{"num_hidden_layers": 14, "hidden_size": 448, "experts_per_token": 2, "moe_layers": [1, 3, 5, 7, 9, 11, 13], "normalize_top_k": false, "norm": "rmsnorm", "beta1": 0.95, "max_seq_len": 1024}
Below are experts of layer 5 (counted from 0) of a mixture-of-experts language model. Rows are named router (the router's row for the expert), down (a neuron's output weights, with its number) and show model dimensions 384-447. Each number is 500 + 40 x the weight over its row's rms, rounded and kept within 0 to 999. Numbers have three digits each.
Before each expert's rows: a language model's description of what the expert responds to. This comes from a sample of Wikipedia text that the model never trained on.

# expert 4
What it handles: Last pieces of longer split words, mostly Latinate suffixes such as -ation, -ity, -ical, -ness, often in medical or technical prose.
router:495528482471450491590525521456431440454537453430530486535578479453514513443465481484467469434530559434541471491537418448489463501465488465518537488470477416455453525484471498506411498455532469
down0:485477455485562463508490429478521443462492513430528515521493449480512539499520446491457523544456523576582559548495445494469490431533432498477533429455505437501554496516475484565495433488533536
down1:461486481511528476443471473506467419505497505458522497541449469562432557497442520402477434494527528560467497547487486478503497456467503579584524474505420514427544492483518489491479430463544481
down2:478500435485529532523466457512501470503553458506522472504427453482550505471517541549487556551464510491444482509457491508493540464545490473568510596487473500476521537502468567540464498462547520
down3:463496558471463572509498519482515575504423507557537444490492520493527507518469622403520477519541477547485573483492544535503561557443501539531535466504481547424458552479557505511527507532497565

# expert 18
What it handles: Word pieces directly following a capital E or similar initial, such as ure in Eureka, quest in Equestrian, plus digits inside dates and coordinates.
router:437466535488500433511596500469458548505515450536523521453538457453467538498506542494471514527564526483534442538445465458449479489501495526509502508464495498519524529470475531533556436493553599
down0:539458593494496473463572494461548485501481450540510510595470427492488567445494473510499505423528509498423497547480454582578517452536523553530456555453543478437569545459537460564516494520470534
down1:494460527524442581470432484453513484556480466452402501499552568499513552490547528555602526549534536484469519475481464513512451534531556401570509503443551471467465509519520507520476504513474499
down2:545496522457458571468489510544472490527562454443531528466476431518429514530557473536489468460500507589488510555513496448535542476587531441502467483516433459545475491482503497475486447557515515
down3:453564506407470455546420540503510505498439433525414435577522500518579520463544501504572512458498577555556459512455522498529474501523480473472404545472426509454521552496482568478527462531515506

# expert 14
What it handles: The token s and s-containing pieces inside or ending words, mainly plural endings such as station-s and film-s, and the second s in fos-s-il.
router:520510521508548535434541522449562537471446500478441517525554471472561430582495439480454515524593550536485578554487588474501576511540429464537504477415497543528552559468439489548558463529498470
down0:539530500492457496496568495553505447447449535542546521486549499555504457511535520467469500560540456541515556465505470558445489476434447498569440542487472392524492494497379502512449503457540507
down1:433492470445479531482509576525486496496542569475453556525487479470465461541502365507553527482531511544522532544489532544471597532501530517531593555451487393495486554468518510509544430487541480
down2:538395496435469508454473520510533458602501506520537476487486481540505522525470499615440529545477571517472496488545447542490437430589440464415481496496545514470520482517449556552459542560493493
down3:527469461521496540455461420549543530494554577466475548505546521440492504473537495525505525422469517517517475427501506522494577530518535491387541433484555542510446489510460465474499518496558477

# expert 12
What it handles: Country and place names or abbreviations in table cells and chart listings, such as Kingdom after United, US, Mexico, single capital letters.
router:466538523488534466547519435533466560496528546446465516507561497467490511505537522440509522549483503534451480413519458500485545462474539458490486546586505568428479491479523533545531518533503570
down0:535460540452570547453429488452508497473517461503513509529557504455548485555476542537550434473445473414630537523475510542559526579476505497555515480461519486464469514435465508510465500459473559
down1:499492473511488524482469520459444486574469487513513542508516500419463443474458465481480473542502539446469462474505525500529456460544502453488465522550463542477537537467482446497461507499536600
down2:551543553535414515515543520570505487543469467558530553504434485579537466447466482494433544500517477497509474528440455506482519507554488568476448429469460529459515484492489505562510508524516489
down3:463411496518508459524529438498510436567516556533523507498564519462550490558497525548456481550514545547514430525533552513558530557574493515496487515555434447519503465416557484491525576501488505

# expert 21
What it handles: Common nouns for roles, groups and periods in sports and biography text, such as team, season, member, career, School, householder.
router:479497510561489565529467462500503460492461435507519612488499451561581516476514517578519563575489578445502533498454539477533517454453534506509522436563523582510558563528468421552491492446532527
down0:471518433484543540443541489472530549495470509432471574479527463477539498506436549536477491495480541507534545519436524541534541476559580512470454517476538586504489521537548538453476597443511454
down1:475509489492479503540463509464552489490484499514485527493468517516463433425523516593411574478538471535492472516467499450511502476543454519466551523553452499471506525519501587544577467574482457
down2:463577597493451448498458470537505517500469484464469458517480432443558499504458535456506535588469515423507543498481486460518502515475516477556434445455497477482533544489394531532479487551425491
down3:482437495492488470533410468487510515463496474496535498452516461434517523444560473527532518606464528500494499508410474539465537506479497510497512539503521525495539490549562457427505449524584509

# expert 3
What it handles: Short lowercase fragments inside longer words, often after con, re or de, such as di in expenditures, ce in conceived, ci in conscience.
router:542534438462521486537392511493504460512493451448450544517499483454529518510466512518518469468531494458527531457468461510566478458474505587503474542549453466519464524554497446509546546506432459
down0:509565520596485441450490516506513478445523491561545543508461522545531572434524463470422531496542560541469557503511484536479404481439471496528553470545550517519505586461463406530509433453484501
down1:482505568457544525477512485555503567485446482570467485498508517472425468518474511510463454599499501537453506410455510454465479494586542417570508544488489525502473443483477480476483453558488495
down2:462603459582575466453550485454517464467493479443512500503528479478434502453472446513553462529505473439527602606408523526504429442500489510411500516522515547536453488500501460473449484544498448
down3:388537448448554509481524513512464531524507511559480492506523508557441456438552500486506507444586443522485480471528541442542465515519500446519478448489405522506513513487482536505460528501494458

# expert 5
What it handles: Field labels at the start of infobox or list lines, such as Height, Location, Genus, Order, Preceded, Website, plus units like ft and ′.
router:455452462487498440478464495523433475504413488548489564545515518534480555522536495493496549520424563545580437415522496510574498516482557466484457468493501533468523485521503475520470499486523527
down0:560506453524491455490474555478427477506489403479567489488539493567396558555540483468522523462540505471479502487544549489466481448513537534485473468576556525494546438538486435428447578449485507
down1:453568493441466468536420510541498533484539506443576472532535447414539469422461487558523517494470428525528442526477432560482540417506447494392472514450554555519435543524568508482507524429444587
down2:435482471432468472490415498492520553569517494485434493542459486459502496507471499539501506536463477511490509524502460533468447483478404456487609506483474559576473479428553446538454563455505454
down3:562510465533475490590456462508463512564518482474549528469616520491482521582451536504474484463527529486501601458500478416477544515480530587502588538490552500530470554517400428502550476405480453

# expert 8
What it handles: Short vowel-ending syllables inside non-English names, often after a capital initial, such as Ka-le, Wah-le, O-le Miss, Zega-o, and Ko-, Ka-.
router:495505550481497478502486553498516487544479376556483505464420533499487443480456446478544485442492481506524573503498504433419511544496547546523452522592486469549605501439484477533520468523479502
down0:470559519531457474507547435530553466440511444474525479478505469455468445493489447607565524547492516473487564492577489535524413518534446464515569541478443513551477480468504470494507435415432449
down1:479524479486552575513471530600457489485500535507494558535494467492507474473461461521455498465448480522553487548530429533504458492454566532475493547479519456482513478567534493523527511508527466
down2:456525500445531456545502468511525514453450488475507585491459422464520511536488477471554511516496454492462484464542567539470478436489524547382504437452528525580438459497502478551543515429491542
down3:445549600550466540485516523457523551522541538517547480524519549523501530505456480569501489429513517480503510529528496401516473541552441504483484497556495527547515596480570548461472500511480605